config = dict(
    n_layer=8,
    d_model=128,
    n_experts=128,
    experts_per_token=8,
    d_expert=32,
    d_shared_expert=64,
    activation='swiglu',
    moe_layers=[0, 1, 2, 3, 4, 5, 6, 7],
    router_score='softmax',
    normalize_top_k=False,
    routed_scale=1.0,
    balance_loss=0.0037,
    balance_bias=False,
    router_logit_norm=1.0,
    init_std_router=0.0203,
    lr_router=0.00198,
    vocab_size=8192,
    norm='rmsnorm',
    norm_eps=1e-05,
    tie_embeddings=False,
    optimizer='cautious_adamw',
    lr=0.00292,
    beta1=0.9,
    beta2=0.99,
    grad_clip=0.5,
    batch_tokens=[65536, 131072],
    seq_len=1024,
    train_tokens=505600000,
    steps=5544,
    dataset='wikipedia_en',
)
Below are experts of layer 5 (counted from 0) of a mixture-of-experts language model. Rows are named gate (a neuron's input weights, with its number), up (a neuron's input weights, with its number) and show model dimensions 64-95. Each number is 500 + 40 x the weight over its row's rms, rounded and kept within 0 to 999. Numbers have three digits each.
Before each expert's rows: a language model's description of what the expert responds to. This comes from a sample of Wikipedia text that the model never trained on.

# expert 52
Description: Years, blanks and inc
gate0:520532542506528506496503516447488487394456494562432488551431516540537518468457472501544592498568
up0:504488470581453413558553464470513450455491425486546549501487505399567515439430534530459548507544

# expert 19
Description: Line breaks, opening quotes
gate0:530507467543517506487510445463547523505497469541551487510449442468565491477448504478505439512511
up0:540470500475487538478418497460494560539545447545481500565392466476513512475489523481555522507460

# expert 41
Description: Table and list separators
gate0:441525527539493520539473559497438441503592505530536488559514461516540513531463532522467492597559
up0:498522461464505470420515476477583489544396519484494509424466522512455498451475456490496490416440

# expert 40
Description: Mid-word foreign syllables
gate0:474555559523498460507491507510519451504509487537511479493509469480477463595502494487504524461556
up0:567462496471494513543474519482550524495509462407464575514437597516527505463468522481512448490429

# expert 56
Description: Sports competition words
gate0:550490501524506503477487441491429547463510550482437427517499561465461528505533531501461493427479
up0:434492464466527464495477473542497369531511484557547546515526492457594411538502564478537516508509

# expert 42
Description: Articles and determiners
gate0:523455496450471450472516524459505501572503486509507434531469507458484518511487445467480506484506
up0:444540451470435439474449514488490590553545536488518426556493519495528561537470462446516496500475

# expert 21
Description: Determiners and modifiers
gate0:501422500512455510476434547510512555515476459493545508500467505480510501565570474452555538528449
up0:451550463497490475492554472488546421527532547536516473516554470546506505474435545612487444493543

# expert 46
Description: Place and name pieces
gate0:622527487500521508513496550461553460530472561517516477514485568563484479452506389531528492524499
up0:564490474526515490517523537427518463529458513551443523485515589599445465540512382519544518537478

# expert 50
Description: Biography opening grammar
gate0:509519440536492565523500520456508520490525541461516420494483492522456520541510476531471518508471
up0:481535394488471553509452511491575545510519573412540508436530447509486497509498451517486451519531

# expert 28
Description: Plural and noun suffixes
gate0:452502563436479480489487536506502534487473517497494475503517457504541521559480493483436486461416
up0:535525437524504505524481463540560432492546441495467553472502550520488458418525505509561446447546

# expert 9
Description: Sports stat abbreviations
gate0:478501494407444587498471468450475500620558564488529500534469503505566467501514393510492481462448
up0:489442415533530542588530524545491463548449454553508561481549507511455538458521483527475472509481

# expert 53
Description: Word-start pieces in proper nouns
gate0:546375555471525555516496451424514445473511493522580493489479461447491507505534462477539546431469
up0:543422564513512518528577448413513478523462526498540509527434476437493495550571490508526467391487

# expert 3
Description: Roles and positions
gate0:446494541493440447580524386482503517487411480457505460499473465512493502584511516505494458600456
up0:485474530554519545461554540539502515519618470478526508534570524547478512492511537575492475556480

# expert 38
Description: Personal first names
gate0:529472479510503536514505533473523505461525497470398524535499554466465573526422467520487503501521
up0:531447492443450537447504476513469577458528465426406460548439505460531449478482515494616521547526

# expert 32
Description: Name and word fragments
gate0:468513529494554491503563561521503542536529469500491450480558546429514440581510516498492499404520
up0:529459464493569457467524470500513519458482497488548452538465461508482506451497459486579515484534

# expert 45
Description: Table and list delimiters
gate0:444470502532549540515523457535606544520523485452479505532467510573533535543437512544486467517503
up0:492542535549560474467593471556544518509472517532554506520473489559527468567457505547495501504548

# expert 62
Description: Foreign name syllables
gate0:458427465493521452514495528457597512556573525547468491445522573489463449510459492480484489453566
up0:486478459436503489510532520486523440492514499436464438455436542529414484449440551484534462506508

# expert 54
Description: Proper name middles
gate0:499391519494569499529537580507512475482495476532486449477443484533489516492479534447564599517495
up0:419470476495503480560485588475503536572427503565533524510401512578566499510461547505539525517491

# expert 61
Description: Prepositions and table headers
gate0:473464560492514531542500515565468496487490478397516515516510518493522508429512529478495489495472
up0:553425487477465523473488488517521496451521421502526510512449567486502456460521449437488464500492

# expert 17
Description: Foreign-name word pieces
gate0:540497497454460569489527497470494542495599538428501488488481500519517455515515447514496490410569
up0:565570487512535479515518540522511460567467484544557535534491496482442479526547530466490510510554

# expert 24
Description: Personal name pieces
gate0:492493448477472438475541437560480546418488508507444510464477507461511428499544417466522553480477
up0:451489531535525514548476566413501437550520456432560475553468509537471534496488496534501469522538

# expert 55
Description: List commas and of
gate0:466516543489594510530536465562440552460506520466537505517463494522480498505460518527473492477502
up0:494498539464495530506491431533480566524469489509511546506501550528448506492464517521462553541477

# expert 36
Description: Leading number digits
gate0:498520570498518530476519503457465484497486483477534549507519502399459540461513522485546506554534
up0:508476416506472501557471484518534525477566481517416480525491477546520480487485494571468486468457

# expert 8
Description: Mid-word syllables, table ends
gate0:426502537545576517524465492477470523471493448497458514544559494509498410548489534483593502504493
up0:550463498527510534496487507468526494551466432468479553512521498596501448570565470487558519536527

# expert 39
Description: Foreign-name letter pieces
gate0:523506504502491538489554482529539465471418484460512573514408436487443537544537482533503556514528
up0:494551472573531422508427489482509450486529459502474505504448512518585488517496507550443485530542

# expert 60
Description: Table cell pipes
gate0:491483434518520428431503504570521540571498498507506528511521506518508481371501507543471504482485
up0:513473435525539486473458509542520527589494562546465523510551545481409520422537520531483504442476

# expert 33
Description: Quotes and pronouns
gate0:557538533487529546512480491504511533508503455522499489537481534497455503460544424471561475511483
up0:432490462540496504460495540491484455477540515415531554448454500517524493591501532508445539472589

# expert 49
Description: Given names
gate0:402415442506473459530576447536546532497521454558518443533519446491531410511484523483497559519456
up0:416418480476450571524490469488532462547500456519447473481528489482500535594528500443567584496502

# expert 14
Description: Word-initial capital fragments
gate0:494498514504475548481513524496523535461496519448572519468519492487513492507476428518498522486531
up0:505518510521434499477612443519545526476528520438540489494530498477513485542416497448440491538475

# expert 2
Description: Clause and list connectors
gate0:468507474508477531465545446453479413473467473541535502497553428546500478476527462467611522481451
up0:451495422505504515606476439468516460536551497481525557550467524566524490496565468500491565542431

# expert 4
Description: Table and list row starts
gate0:552496512512505456497449540543490490461508536521498385538532482444465497446528518591553475537518
up0:526464480458482485520542514445497510443513462488558487523480509476482495467506517516500470441482

# expert 34
Description: Lowercase word onsets
gate0:520464522518514520471508472487512486529469522519507469557486513446551484509563455590542473538542
up0:492515471559558494490535488557524485497515499601481450585541501429514413497495500505477509536522

# expert 16
Description: Infobox field labels
gate0:539487506468451499520527524471495471539552510418532521474563524494424513528562491421456499515573
up0:534531506465458542504515447505453516478535539450564435484490537524510569539497524579475448498493

# expert 12
Description: Verb-initial word pieces
gate0:402513445426474507514467517505489530524494547500525435501497529522531449531491546535567544459550
up0:466475543509515558515459513496469477491483537528510489547481495480491576453514533454431443549456

# expert 25
Description: Table numeric cells
gate0:470523479516542497485519483551480542521550549481450407517512544506502490462480523537498388523481
up0:499476558536521490452456466576533491509538538540496373498448556526466518522497526515497527476476

# expert 22
Description: Word-initial fragments
gate0:404431521445491469542493489454555515463529476466491457594521463428495531472502485500560539483502
up0:508518523496571401535460434508470495497448524563488442501612517418556560548448487513537514481415

# expert 18
Description: Preposition at
gate0:525473509514501424466471496560399558479500438553507482464485452581447391585426514509471475478520
up0:543511534463466530488514534436541476527507546482494526543513560468601584481455507496505535531509

# expert 31
Description: Taxonomy and infobox terms
gate0:421556481505564482468495489550493497480528489470507456443506527552528522530503518491496500544506
up0:519468459524470563518521459484510519448581521486548525513486464440470480462500477524496510442475

# expert 5
Description: Latinate word-initial stems
gate0:492540488465463559472516506515541505543530472466487439463525481513514472501529534526574551528479
up0:561510563429523519527488527506524496427449443476517512509489500509547508501505449487574456464457

# expert 44
Description: Determiners and modifiers
gate0:439533450497494459535477507535546525517480460481582490486432541578516497555522498571521478467506
up0:481507481528485480445472503565521504506438520550537469484442504527557492536547530522520475523529

# expert 7
Description: Possessives and adverbs
gate0:538550405595470514480507447499443581555489496518476559576495561588477435502513482536413530508490
up0:438467494486542510508446467538529515467495429473520470465539476467541529486521540583543556534547